Below are experts of layer 2 (counted from 0) of a mixture-of-experts language model. Rows are named router (the router's row for the expert), down (a neuron's output weights, with its number) and show model dimensions 0-159. Each number is 128 + 32 x the weight over its row's rms, rounded and kept within 0 to 255. Numbers have three digits each.
After each expert's rows: a language model's description of what the expert responds to. This comes from a sample of Wikipedia text that the model never trained on.

# expert 15
router:161170114145074113154123148103117210087118132132141105134120103135119114069070059076143180129130137113110110175129103095141112131145097136138206088132121115122077140080191154166156088184077137100122105144098143109165091092126099110171121159111074097097146180094106117049173134166122142153165107170203121108145142158114162099079092137169088126154100150121128054158167153148133120139112131103144097118157098100148057130144131137115155157102179152135115169124146103043182133127112162
down0:089115096116107128151107150134134107215132143120205122101122143135155096073140145139127151123155178149139103102134145119136078115125091170127138106088117151114138145224068105161122185081137122180171169164150179106151128119139158138129121120160167106114117106114048148135099080135091135099075169173165134172081160120142077154141144140089219137086093150188153093100139128080100059061059105059107119108165107161134123117108115111107098157120156125103119105126135125112139173081114107
down1:114115118113149131116140155122073162122146165113175104171140102107151172171158092084159146116113164154098088115178045136118118069185101117139110117071113102177193088115123133123100127153138157119153114086155085122136182120164137132121100168153072134114138152147109138072156133104141184150104069128076092158091080170138111121155148094095175105135150141161128161134182090094086070133124117109122083143126126073163101181179058175123091091121102115067144055092148059096145107142131128
down2:131165137120153155137103082075113161166204035131116135150138173096113127174131114110129103140074074081162111064177126131155116177092133131128169172061186135143122108097103089161144098117138115070128138158156095076103159172103043140094084104176114126203110112153148093159110088130164152107121153114142117119148171131115113124165110119220071137146100117149106122123086121129178182112133149139110123139132175107123078101188147095111139103149141112076113101169149123136131146134062110
down3:093121071091154133131171118082082196120120124129104122099175140119111129094152096140173135085130140146156114089168097077071113169128068107134113140147069131092132162105100120172180149097152129152120138122116135134114158145090133166178112136178117107159096123159118170124142134132120245088182126070092101140204175150097091138086134104196148168074106120085120123136077108143112122159133160162119118101176133091150163114180108143080074091110121157097107131153110108199159149158087089
Description: Capitalized words opening names, titles and table rows, especially Total in table footers, plus New, National, South, School, League.

# expert 14
router:069109085152142151136150177134061142094094179118103131111062137135116106113150126109227141152179150121135167107093166125104119170125060145117126160089153130151150194078131127148160160096114123156139137141167140159071135123172112177129139079135086128150112153171116127159185126103084108060168083164075140070170129107145068120127197151113165142119131145073152095113136173113159091107103162147154171053120124171121131147106138185142097077147185144136133089151150084137101138142122157
down0:114120119128108174069200189128167124068115119136107082106127102125167163097145131127148102151121080139159147154153085058124122120178123098160132118069131157110056153102131120157153163124188169140147102091179129138176134185139103110171131068147137154135077138081098110122145135126150125122140154160134134118120100154109122130133168114135129062100125089093147157123178134146102106160124145207210154135206090135160221165103087165150122105099103177121134162127098074148152088125189141
down1:166182159137131098081195124188179107138154124110113139175139195112045119093192142127142119095162195084139169128159102164183095100113099146066128086178111153123131112165124124144168115115114087127142152195146091119086134146086142108142163110089142141152115126174156156110135117135152103116077088096072148164118053135161132142154119164087099152091120195100168118145133133117126090091121108100195105181146118164147132116140153109183111116138123121141160136090066093115167096175136193
down2:104113163131142145097142131090070093103128186113140161133131117117140152161104212144094167086112153083146154061164057125132091138143093119149093121153123170173115155146078148157087077120088180155122114095133120139110097120206157118142135104126175135192168083140114175177126114095129127104171179145103172170157090173155120183169054105131118098148164105148175121114104173101148213157125092163113140153129128137150145089156117155092173108105148148106120078150095162183122082174108115
down3:104074076109103141093184186076081092094061143131068117147087186107159067128113134089145150113096068160130128154170072097190141182160142190169140151142123124203144108108122105177141123106129076099106165110125150158131184115128168123094172122126178156128165162080171138137123180108045094095124127108140136128124132126129190103071141100175119120115107119142161181119073124096129133145125111144121099118197087105112110149148127130114133203138126087108123167094080139117118135118129153
Description: Common nouns naming a person's role or a topic after a nationality or article, such as actor, politician, footballer, film, season, career.

# expert 17
router:124095091146095101143039112083128126121112115160167110105080085136128124136117091045140124118128152095083123143184140130085132129134137124105181117181099149118122138059127126146134079166094107094202117128158128117138187114148099152078050134129076139104095159095118126144153113152174163082149124170154130109101145042092092132090153100125181190167116121135126096129140113185145140137139138134084093063079146105141133153107130145125052126183187135137169090130187153090159088121159158
down1:065167191144141162114197105141146160112146114068106110171147177112086092077094132147162081169172080131086102112159139099109086127128148151132086168117145118132187128144128119166109100128130113174098137070147129102128078096085146106152138102114121130178155101107136117066083082157099127092071111125104145136142147122160121145225122157111086093124101093109164165123159189082122131141123179174109185137192073091103107127166112140118146157098091126130083224095136117102141138109121155
down2:137133173141142167085129136153166172123116114131161147182153143066149090094112147135120103103118140166189107123145129158135115105173128141170163173191155148137139139181154119125058110102143147204163161126150099068129128116131132109131114054079120085118147078088152138134097123117189096120106133184133162137105087134200203141161157124093152088103065128172092119114140152140145136129106140125118202134103186129150180167105097061121159123112172135109093119174069157121103164189120187
down3:160158109073151188105130146086175170127119194138126172203135098105105154123117129133171138094096100100119160138118105131159076204162037129153096144091085101156165105159151169116118204118132117179113168145084128076082181157135112173132091140106090156074147105129139177097151147145128123159133128136179130118153081108108169112049118197138119135139083112171111128128083173097101080130154114069113111172130120194118119142131163114125106073074114151098125110141157166111117123129125157
down4:147159170173209163148089088111124092107106129169166130143140131132146145144171157113146097130145073160055150111171126114121131127111147113082205147175125166141078097080126148185159095136099148155069082134157119146081127101142133127090121112065129122128118132138100035099100158129142199084190135170105138108175085113064132121131102147138171101179163160114146182082130137155163145103137155091167147102163185087172088082094126140183126146085134088105176124145120141144135141145098125
Description: Pipes, semicolons and commas right after numbers, dates or names in poll, sports and results tables, e.g. October 8–14 |, 20–25 |.

# expert 43
router:131099138135109122175120130074102144134112104063112188125166082128100119116110135112107082115117111076110143131092060093111160100169126115129211093138089112115117103137112110166084083161074108125192115129127084096116135048143128107097142134144065176113106166044085164108139083097147155147148130133144134119179184147094152160086111109107080142121079137124214074198136150146172122125107100173049126139123097096137118091127111117105135089167134103105088153129129088087096091090140112
down1:165133114099128119104157226135147121093142137136148068182146104131151109170173123101114166089085156107144150167160154135134079168129059145163134118114088124084103125102125113084163126161125118136178109126159187163111150092145136136168135082122118105159150116138104144111185120097100060147140091069101128164114107128127074105124094212167177196169093105157092148126138110151149100123103127131148156169152068087087099123069073150103135118106064131114178146172194133184151103098156164
down2:176087111145135186115136126126118123144115111192065125153112117127142096113141150093130171104101149162099107047130070105139112159136119163093145146161128105135132095169138109137148104083141151118120135078125124073120155074153116119115115120102192201077140069106148085108104124128189129090155144108138094154120202111163170107197073129120143121164112141159113124182080130153107057160212182188125170136069110131149133155112121180126148114165146177121131081133078124136165135071117180
down3:133112117186121084117119139195161136126117132157148130146156084104080154089188181115136135193118104153130154092072090163114189151114147051123118134153106130147199146140114102087106113144104097138141086097112134091150106138095132106119095181145102088135158143111135124134103088125122145158152139177071184114165191142108160186087148076106173079134094182128219189113052146109130103150151130109140119136145175103129098166096153055110142164112174128104075159115171116128176133129121139
down4:093122079114190197146205080128140156126127137117131161094147106132099068113180051103187105066137105150125097119133120094141056150099220130077147051125125145112137120122174163177118116147106097110121125109210087111110131185131091090108153103162084156092110110123108165120133136101117112112176115115196104086141140135152177192123161172134072085129109112133102135122136111117164105160153141109109146169115106144160186108098105127142135115130143103146157164089135124159076095113184128
Description: Words starting sentences or clauses, such as The, In, He, Many, Some, All, plus section heading markers and opening quotes.

# expert 11
router:129091138148139170106092129118141155104100158137136106103114150018092094057164076114090099069187126124141103166166139044147139143117077129144117065135164098144172147086153115101158102108147091117133107128132143109116116090107140159148126153225124114160110148090119184107164123141173106169115086131120150136129135128076117072115166195090127149168074118154121109110179085119132121127119197104188121168044095127128137162150137112145147150131113110134193119101166088093172124143113107
down0:128126096129169103156108139091140104111129150112116186105099115064125086106051119166124131139129152137153111086168114146098173105117152025154078131155140055136123096107070147128147090080115089108109086134101132148178087132141136107142093135177095079105173127111099127148178158146107091081118053037135177113119134121094145135103141160159095100196138104131130102122074159131115129151067124058121134113124136151100175101156117157098099133155103136081095163157114201105120101109081086
down1:114121143219123141116130122136135143114141151164104067158144133139120144087155113168116125085188106139169101145169144099152145139093107087157067127121129119149105119138129164126124149150195142162170137147118122153108157193102056144150150145176125164143055154158068162119025174144140098090123150134088139151119156076079104090156125083116104105141111168206122131152127046138129128060124163139128134130090158211097173117092089134088144137137062123125145110109140137126129187158096153
down2:080147117093136156154101208168119116107134176080126131122084156119116125143119127132141145109080158170107148076098088130174115155195143192143049125171108188114069068131120117152061069160119093116094106191096180155139125106124117166119108134136141105118113077161168136128095120062125159121139121150139121102106041149140138119103148111135141190161094161104105168139103147102097100144108111146097044135194135143126169087067125137112174099108148099164135105178132123098089100159160128
down3:109160096158129161089134115122157156082121159153136138204097128091153113159213116141121131135134114151169057122158133050149177133179119104147122091079161069105106127091101135075118151104147147121092131098124164122067118113167153155142096171111079120122203102118092125151164103197174125108087100081139113139164134145087160155118152173076149141132134162135109108078126135113154185104119160109138074119101165166197101127157123115181057108123110164144105130131146108133064059132108081
Description: First word pieces of personal and proper names, often capitalized syllables like G, Isab, Suz, Fernando, Don, in rosters and text.

# expert 60
router:079066107129145107163132138133172144135146156102156077113110106124139149054099158124140143113166124109122186087091113077103119172202160127106160049133153163176156135130085129153164057087128091118136084084120046113146118158120132140048123127155147128120120157090085180099141084100148168164157124117176135146153120113074122180109147127067105115166099133113156158123142158164147115121083131141164115181150100086142121153131151149111153145129141206081177185124117053070125154136120109
down1:074154122077109141095135154063119187072127104147161075119121145116085184135119097144116094102178171147172093136184098128123057185129186119100141134150160146119150215137089118125177100138115085076121121218061108110156142110106133128146149142118131138118152164148119150118104102183098165119168174122098086205078145154103190069128092141086135144103143094106142134137157160108118151139156139125100069110140172114084086117138141065132115138172132112123130102135095110099103184120173136
down2:114090159118138131124088162177147153107102158159193134155093128191119141080140132151183124158163099121194093124120169119116112145096109136116135058130199142158105111208143154143091154084109143135173143106051105126116148152178111141153128113121188134131135164160136169131106101143197132089104118159149112094159137154171081139079098079097103119105106094153120173124109138152120144097135131104128166146159068170172120108182128147150190138092160149123099024143119110082208132086146106
down3:174154091146089129145096081137114082155106113100136143176063076147140125141118148071128062094116154089130154132166153162113149099118110144143133109089133149140072109158157134143148197098128109088115123121176133118114105086111085134147094150078094137120144138174143132125185138141149139109169045121162153148169167124095092168183048159130142212138178095086143097082141075117167194174112145130082142109133168120096182098112096194121135091063098094104129127145139151109122102176168130
down4:137138136181153130129082192172126103138118085130123109140132148105037158142145116134098131146112137098149120126091196138130149144028086116093149156156083142114145087059170201124145130111156162105108131101138143130057197086162112124152196144135125154175101141172189130117104121103082101099142098155122121124158114169117105110102217131084186135078163129097132164132149160134114137085151141101108131182102136115103127170055199148155168118098158135109145076133115137143126165161138146
Description: Subject pronouns and common narrative words in prose, such as he, it, she, first, also, not, preparing.

# expert 12
router:106102097149123121134042145106123134115084109144182089111122123132133120136127109066187129126151164111067111112164140121084138134119141127132215100144119141117159131132120086142127087163093105083218124118134131117128170102136128126114061135139052139110127124057151125135149115154174108103136116168193140112086131068121089153101132093143169204157130156136118080123142106177174120141125092129081108094070131118131142147103132131104061093197183091145189122139205140061149107152147170
down0:134156197138097119097170054101150110135098079160109147134191133129132113162087116147153101139160128147094138121162115068211145116125156147124112170196089182143109164115132133093147103155086088107180163121120095119117161149126111129138082118058050133144172226131149135117141130143150107114111129147124150058136126111142139110170101142142084119141116112107130165056136157189125170092144190151149147115126112115156131124137109122122134135127090190114202147109058162135186074088139178
down1:092107131084063143126195129140114100158170182119151136090164119094139122128096124105085133106089113107088140114103136201096146121156099114168093082057195083122153103106087133126108143101102142039123150188113186157095183134104133118128159134152077120145098072102110111164166111169125108120089085089207101116113132112222151103132099122145152113065127088141152119096120108098132126120153132143136076097122095092191181152101168129079088091136153151124079110162144156104108132101133150
down2:139100124143126157123099126128068103086189189116155132150161146119172113081136071136174131154117119121127201109118158114192103162110151127097152200141172094105136115111117066158179113157156170118133139093085105158140158198168152074116099160129118125100103166096178102128140140120171083089073086152079097126116083158168091167139121122149154119188132151077124140154122108179125165088075149093148122099125129113085173146070101081150127121126203088173139087179137132060145126110122121
down3:162098086104076094155079153087140113133174189129144138143073158121137066186110110147181111118132132152096156123155132120158150145113112147115131081085207059169142147161112118091077124133185146109129124164060183149131158176089074131151095135176150128064126109112144159126146156124138074154106156117110104098142076164095102115091082119110161162122115102176122130095134089141134089134104111098166067166098086201139151123097181135104132097108084088126123091173081107109141175157194129
Description: Pipe separators between table cells and list delimiters such as commas and semicolons, mostly in results tables and cast lists.

# expert 35
router:125129100127088122146130088128114141166140122138127147124092180110167128132079102138147127183189125096044116147134089147144111169203076129131139123024128184112117109133165077152133167176068129033182161137115091100172105130162105114146127139134140135141128155180141110094120108134158125114125124158138140097129122132154133149151092147145097116157156077142120103111114122160114108138129149139108044097105119146063122105131102071070009076147109094113086130087143143088168106084108145
down2:151149076123181117084102141129156083121102154089083126151193105126102131119121183128063188156153143183112150070113117179143094107126124164097113164184077157135204192092131155122185126100168128066123092142194082150126132152102152126156174121122106069097104125080163113142161153140177102153144098116093110092164142095111103104179100128170078150167069105163168103140119141091151113147092120093146166121140080090142108074143075096178141126117131132095141113134145160181152139102087115
down3:147127083070115161086129092077145064116183130111167100179114101082118121146122113102122100146174128185128161116102151210115097103117119072104108151123138156149111142130158122130114129125087096096157140169124114177115080143109162131112159144121098163108078167085140148180095127118053095099163157096088141104135096116112115148167089101140107148115184119117158185091118175154186157149188162092174129170140159126116157090147078167121083134121150133038216164141078140166097096147117146
down4:096123156138076199093118155093146142092092147116151086142138142144058149084130122117112150173128080156121121075146129155129093153117148182096169128100175125171127061195089086109166058112065105133066105099142200140153168080102136090129119172157138095133109098092106141102115121167124112151139032101138143122145141134132147079108118172121095117153113163153112138091071142152136092089115157159132063154117117068077096110136117107139166095140188140185113090124095174114137080136162125
down5:149097141092167103110216099170161084110133069090105164151100094113042152087147116160126097112121123135131174152119108114119158103098109141142107091099116111108145151084135116165095113105152085111143165079065138117115162166128148129095175128152086127156090158101088146117087163144160169111060071142096165179141140149176126139165113049170113150112161168128127134130143108117129177131185153126136204201080148161136093095048142161123149077140124136111145152059140171127164149116119143
Description: Function words inside noun phrases, chiefly of and the, plus for, with, 's, their, its, as in Date of birth, Institute of Technology.

# expert 19
router:046113121182127157133095123121143142112115077123170092072190134000084173082115122114129113109129102121151150124096155082112114133153151165127177067126146109127117174145136092136188155177103093146117077118192115127136118128117114129138106159155121105137120166119092168094145106126111086205194067151142131157125130111127128115071142143128138123119109129115132146187140095147126161127118138132186106099099090063193116075105133097138085151168127116139102078051141110134125143136095150
down1:132121125054116045101161135169158169139111143141180138176151091157133134089117113162119156195111079086111131137098103117145186096139127200155190064181107098104147055138178139168136120085107153117085168123123146100136170090069102154124188103108140121146132166177156114094130184108100080168111089128155112060107116106129119093173166110162094129192126110148059074148137099125147126152125101166179134138134178143124155130106104171154118161121133151128158176137156118082117140086109123
down2:118138103186157201125096063138136127156119086159117115070114197149102119104145139138122077149170107160155143144082115176139095086180158084138191112156156147086140080128152138129167086135139091138162169151102167140187151125145187109083110120131179129128168086149051140099186173160178108106126178118163147144158150118064177101105152056150187056186101090164116193112147143154134177124125118155100133133119149109126119134110177149141153133166114092134124117109131116162124123142136086
down3:055180127087054146091079086087153105138139140129170147174102199129165124099096132104140120099132169182116133153074137073105118144123164120169113101130125165162087175127150088120164171130095172148153151114099193144131160156105110072131144115140131094153094155181133116131207094135104108184162140169153112153137132116115166118100133185130137133167099096170119137143137112124148160167184092094171092192156095074150097043192125094135091168136083105148149133124115147122158090126090147
down4:139100175173074155115158119139107116113160092093165125133152135128141143131107164126104154131177150097104174134114133169110183142149183150118159160108122071140174187125146099162147113073147145117173036044186105120083119095129113126103125094133093112090090174172111156165100112092149123121074153134122095110126192165132111138159155143115076155097155125106167237055130124144132155168074146161149136123095079079117190113128145101116177100115114168133152098153147128142140190128157150
Description: First word of a table cell or list item after a pipe or dash, such as Draw, TKO, No, On, San, and math tokens like −.

# expert 7
router:093135099153092161141097103096113155114136153138206140110126132099103102112121132131170117154110116109117177106080129135092136227139069167130156119076179162166183109120078098126119133173114043142144095123146098136138125112140100133114080144160107104128069152066097137161149072102155093098134095180188162113100139065103077154113126224186147110127157110092128141108139135151147103147103163122172060149136085096121122115129144133095138112178107123103198124130208131108165132086149119
down0:147102115125114117088131135099129065120173114147150150142200112138121097114148138100102161148108130129160197098128132134098176142149099114098107163102127095205194139113163143083130123133160076150136112085155105158137193223140151140082139130156196113093123130120073138162118117110163098155101151100122094045133160103106160173155141112175159106082177120108113169112137124180137194098111127116196058112112114144127147151104122115120076079205205157125115120101151098109167107154144123
down1:135121134140111147139132078129110113128122147112153191160175150109157143121114084153130102126115128150101053186143218131098126068141062090231174115096140072109110059139119163159117119159136137098091162146115135143140132126114129121129109129107111180115082122086175117210122108064106121172123143088136140179136111153154069142110032160109076143099130114079155117154102120186102150122150132121143108134101060108101106112124139190121146191085117117195124088123131125126156128090112142
down2:118146194105116117115134213108140081108118120125124087125113096118110170130148089170135106057164126127151085170105067088144164095087139155123151129093058206122103120095098124101132135147163145122100086121156174095147104099140146169166109176131053164151081130070106171073180116152163102135162103146142111149129113178092136107129119132139120083151091210119130128111103127146103091073137165190164133138094171105103159107102115101164158125150050146162125187118152131108056137158137145
down3:119117139171084138144142164108105220063148170110160176158138094177115146143132123114145194173163116126189168099151128121129151096134142090119091161067131090176137181106149131123128096136093098118135038114125086119123161069150143111153111161060114104119105140191179129147134132147147129120159161174116066115111177120168138115119191154100094123145157128114114132137124120151131114114107133130102139156175099050081094099137105147116168124149114171099214138104141065090172173087176152
Description: Spaces, pipes, decimal points and semicolons inside numeric tables and statistics, such as 0.0, vote counts, and the space after "aged".

# expert 27
router:138138106107121131146080133055075194123099098152175114105058199108094091124127138047146146122116147083145130159153092103141070155119117155144146114089169105145129106130133096144152062131097072112142094110181126123118129132116080176127096136150110144166144177176150166107160116121174124163133123128142113160124171143134082120118118176088125178168049114113129117115168106185151132176086066140156113171100085183128121131113149213121170089148137066145127076148119084122177092138146164
down3:092167151201178132098070099148159117103151119127100138148099123085125078087158161115150164126154129213111081193116066117123202186126064099070051129115115125106070160127140130156192134090067114099187166128130129135141155130150097180078095126133094105116086148117127125071114151104115120120131106134132166132151099146134134143117106123172122040093100154154108174177096111147121200103122139115117101150140088152137151178165128115132122116143099099110110182171173157151099137157144124
down4:078109124180030072166145137177162150121090120097115147123075098085165168112130132151082145087141102128138130168148144146127160100139081171128197119148078133105090135130091077144131072153182143178159124116119195087077115062128145092188116149163106148124117140117169164130165115140098045189122118147118112134155123080139069108088106117121136106124143150171068178073146103160070137130151156073197128138061161125114139124142098125125114140130110098110098146141125133108132104147087100
down5:128144120084137115064126105151142136094105160121201110082164118167119167107147176114147125131101192118158099121192128129096093044176117184080106117073090129153101132194181155166170137148137051106135101169076120141090064139120191128114126131141154180182058139162098121178141097113059177137133185116125146129117081139084110120100083186158135166183110066140124105106141107143125140131097115088112155168146117133102158109146105126099125181156142127148151108156122086149127118096137126
down6:116099123146062117120146124103104193136103151135047127162080145120143082084163089149145161095084118143173161165134096127224149158090143145087193065126140140143109129117185119154114133121116124143119081134116192144071086129089103128142106104075146114113163152096143096131158142108070129102063047121074130143111118114163131137119160127182073098104114128176077152147189113120127145164100150122081161144156123134153080141134105187184116135127136165183116178106109134104184165155111131
Description: Final pieces of surnames and place names, such as Buck-ham, Kirk-ham, D-utt, Bart-ol-omé, and whole words like town or Territory.

# expert 59
router:121175117137097111144106144122106120129093101152127185118138192097164159156067144086097095061177142101119174110098154069102091137220127153109106116151148214130135192123146140130139093112133127172105117133099114133127157126158119108113119141165034125171137099149095159096152137149133177203130114107141149191095145147095129109118164154101176119105137156128200122136137140159144144136093118121156021093127138105095122085097180146152054154135147089165170136178107130169121144136130165
down1:144038154125112140144120149148111135128147110123129080066127087157145099103122106103201106114098113136173125132093121127115168116108114119113145144146110088103098109111073121149112105139066069114175107178119156111123088090037110189080121137159133137120147125084196021125123119099068108099050179149122061125160090152145147143136098121111053129095161134159109096061120084100137109163135149115142161105146086085114141119198114086123100113143135136149115151155097093141133117143080099
down2:174118059178154110142135158126142114116174117131169122119125103121058140103141106155063117176097196135118107132182122124111159198124111098128150098065133073150115151113137130099125103075151111091134074080138158172107096197138178205180076082137154126132111156122109117120161156090159087138154091159128128189067140165112137104119105129151123171174107137111116125114131106120165085100125151165160149153089091145131111144124116126097167164145169186072152142039166116092119113105084073
down3:092112086167122175131109153174101086050136089154122104170173221150135061156134111149172110069145076125119146171143106149110076092105147113168079113093140118151121122128145079126080133083098156145100202018119070132093075112144116123121121112071137163094176121135175131130138159174150106099145091158166097120123118114079087104123123092187159136130124146102100168115150129109135120050151089155092099134108098133119121083105102165099112140124148066108119086097128153164124135117123128
down4:144154141189123152119120144148113179121120192167156191095118118160125127128082101110086108094134102128163065112093124107081214112153100131121168124156190120105135145094166124197137087095146099097099162080133168067152063150107084129125140148118133116146162116071142125174162137084101120097114128096079117134154184151118110143159142127157185164112176106093129125122143121123120139146151134056101102192099107125110079169151200142088176087112119124157125108138148080139214168173141084
Description: Auxiliary and main verbs right after a subject, such as was, is, were, had, will, may, plus infinitive to.

# expert 23
router:067091090152155122146138124091157123133124123096185121100149117117145082061074094110097083121161131111116047109168099146115164121128116190151112145106121169156186143094111050114114133101137139131133135125209081104147142167170104206104074140154102073129107158084129145096140148161182170119163085139135121178099124137137111115157175112135130128156121127065127125178149186170119151111122081161153083178164110137140084152146103110112174159166190178132167122116182100158139120099103186
down1:134082138093089127134183163073154169140074145102098094174072143146142098128098123110171141150147156112077152116124109136142129093141150140110143157095129112111142099103161143166118204082144165151157140150192125141129145176119148023142170110182145144052129077113113147145124091116142204114112062134083149153112074109110154127192089139159060070148088170120147169116137157113096090142115061138129121135160134125150107133102132157093145147121155074148099197092098163132162128146071129
down2:183137127144162150144159109081078125092174123103156146173136101173101112137109213109078059077131131158114142155156148150108109150153168176129128122117110071113080133085103173155124092138127131167172138134124179107124134103102134164117120114078120151105112145131128110128133113081162039140177145111099164101131138119096121144145117097166101119081108159150061180069132143076151129139121141141128126074089063099148125074125206076178120092132080063150083089128163086112168090157150088
down3:106139066114079119126107170121103142103129146112074121064160132177100145066148109137168136137103097065119179131127171106118143110106150122111121231120112126170143093154155137133148107158116151077163172147179164100106123046159094176112113172090158128172099090141116122153069132160126087158140096176121096138123131115089127090117098079109101119067117094098088093154107098083069204097069137190118179167113099144129188116148113151135089081136132100130145160128151113085116105085145137
down4:105107114144160071159154166097097151184118096137145118136130137126112141128088128145175166229125084110155142162091075122118147142138059146119178140097076106111101149145116116126100166070082124106127052138138133106156195074167095091097168113034155147118123068139151135100117158131139129098100084172129137176165155163110127160115152114188190103084109134126170156134178124162121153109159111133082129103123123110115159098177109099168116061039106125129126125136152157188100146123111121
Description: Common nouns and verbs of action or function after articles or verbs, such as access, information, use, support, development, role, reported, help.

# expert 52
router:123181109149164116155117097123125164073160078125190143070113140069144120143110127127110136129115185110066184093100139126108102157141086134106216132100174136136146166074112048175222128122124146120130114189156113088084131088122120144148116099139103090170072097125138171132129110164109188142179109179136156145145150132136074113124098115096146185130124083113197164126178116183145123175094113115098141122120110089167123135172172121116140171134128170086161122127141146129092092137199132
down1:096127146108116104190103095139116042164091098129196117140186206149145116135154119161125132143160164165104145166140158172127125105095160138107178095058164168097122136088091066141141129135133073145128130133202089194166099125123146080098150126052164120116092106108098120140175119078130117115122142078129122078105165168103101121143168106092119136137156095091112129131136119115189143156093082146115152144131089105137051149152161154092121126100169090158113150097090168166106082162089072
down2:092104096066155146125172127175098193098176114159104077076119075061130114148122080124098169118135103177143156137165169144137158123118185119178131132103131101123104147112074138155175169153147169095129180152098162109039127144078141079146182109139131146141097134087115144083071106145034072193152138102117101135158089129133124154154144090081191113190164096134133135121141133136123074086150129135141123127139094160109135153110128152141144114128086188089126140110095083160142181132126097
down3:130076068125135095135136145062139071143133126148162100101115129132122092147055085157090147107118121130132071122182137136092148162145107112149142121096125048124160154219156108181187111113102146171123076117175111087147156182105136078184129152123124097075103141182096045136104131092067143159145114099128107103186190121130159100084155150163115153149102129128134125175113132138047124172150143092087089114151118109102129142136129115141125097115133079087137113145083105132124180073081105
down4:100160119131143130144185105139099155119143090159139148109178116099119106119117124137107151144136125110089119093148132159096159140170105085150149193153118155086088143087115099213123158125130181176117072211094106117078151166124140154089141083128171111176143072129138175160120149139199119046111064111124073120143110135186110139176080112104160171124183158128138187066136156130045160097125180142153097055119161142095128155103126151133114118154115096081124116139137167171124151140153123
Description: Line-initial list dashes, word-internal hyphens and en-dash ranges like All-Pro, 18–25, plus pipes and commas in tables.

# expert 55
router:135123087145055154163103091125116144109138131132154156112115087107042151143132136143103103097102132124134113122152057110119125143163168143142173120101179126208102097162070146121131085168153057102111122140178112112095157126141110120105129120153139116134116148101046154130162135151118102149185135093138088132110144099049100105141175127126131145160080066098105063107178167081156131096107076123150131157060075141167164117114159149171064121138144124104145188163141086107093093190167161
down1:097155093109105168201152131099107109073112129092148158095165085149119146139086076100094143169054223143172157127143129141102127135143142125138095109177118174194152150128119123102153139138092144150117105137166137083115151120151105116122179130171139124124118119190094108133094160176146075151155112096098072125059120150153137099121128126180101120181166104189173095108157125134064130082126118114137208146147162159119120120081150096166155106141130134136141115094111013069088142131145136
down2:122099149173089095155179140149087121100039082158145187140138147108175121140055158128168100180188158098147134110118125119166112062120130063140129111176092125109147145083104129157125080074146127130174138115122091114157145175200151093169176110135169058123148164133146120148093141135183101086102114117083170165167134143145112130169142131160094064104149101127174081127108170088124122130173167065113113099126111108124169112118089138164104086099172106190111124144075097141097137139143120
down3:107125111091157094152133141126167101063087111124068105136164213090137151091140092127141079159126138098162143099156134117151110055112174143103154145115088118106203129132124140149161083161163169138168116117146083167123180138113164100146124097194144102158139113101092100148120045136141155118106165072126145084102100168076152157083102143068131154128149084181150128104151155136146162185150130198089101142089193111099113118141122090087159145055106144138170067093123130138115118154123090
down4:146078097109113131132105154094149169124136070163139094080065075124107108126173130130118140176133143155127173147124157103114111188162077085056119141120166161152167082126150104159127182100164086108158079095157124132171144157140114125204109186159133068135100085190140210109122172130105109135113173141165122100126122103133141082137151137139169147122182119063115112121120100088143143166150160093139168139114141093137107119160101104132113067106154146091163094126170135155216184184090102
Description: Closing parentheses and quotes, unit km, chemical formula brackets, and mid-word pieces such as el, ar, ly, mon.

# expert 31
router:115156109129074122139110088076205118078129088066116190126119144102120079126034144130156109061180155106115117128106082102101155140163107138094170110088141122107100108078074099163106038094106100169178123176153127149142118094154113197085111096155133107090145127050109152110143119122121164100143109121116165145136158137086162081143139171168083173154132089097147115116154156113139070161112142116094152142117121132139109128119173182139131144186170115112107150151151154108199076140123106
down1:165186152167142160148116115133141093082067141164143175108119110120169171167078088195142101150089114135067076162102122145151087141158139066126123069150140093116136115094092177148144108098130122208143128108135114122164108124109136090143116126120107073101122161139130141144129120113151179073129137108102062183085115123087090152155149103091238142087131184176089114100113107144140149106129135126083112094120121105126071153122153139151094140127142154077194079155085134126067183167154151
down2:166106159140091168124133119117212107133150132099092116174123101115138153089147099092149131109126156150066138162098136184106097082150107157159101130142112082131128139125131100089046162112150201139151167153154165112128156167099150115161122094130160151112061098181130124099100112138134088110112096075078122159151061123151175151145092102110156120133131155164115173110134134091060150103089156152061096130157137180211166122138068158168154131141130063157093098144151161149187088139130190
down3:096070087149091113147165079128137115170128154094145163109154114111141151149060112137134187120104133103092099121094099092114176168115110131183099185104131124147094158133101137087105129136132194105077115135149095123139131205155153095146123061110178118060084140118120107071121103116154152027192138126157131115138131113136064159175107145183121124146087093078116207109124115150191138143118142204166125119129117117124103207148099133102139133145118129089179122116091147142156167103114093
down4:116108158109131105196141113120206082140130127153122165113099139096106126114114202150105167155106116130106175130153115117167158084171151164108098197128136111114085177111166138123099094076151087187153133120182118189131111133166140148129146141106110133108134127128105220125084130076173124130130065112132117127166150073072124152164185115125134134147107134066097151123184183141093138106088095128153182164128193049112116112141175123100127132127179180144178123157122156086104090190121148
Description: Mid-sentence conjunctions, prepositions and articles after commas, such as and, as, which, but, where, including, and the.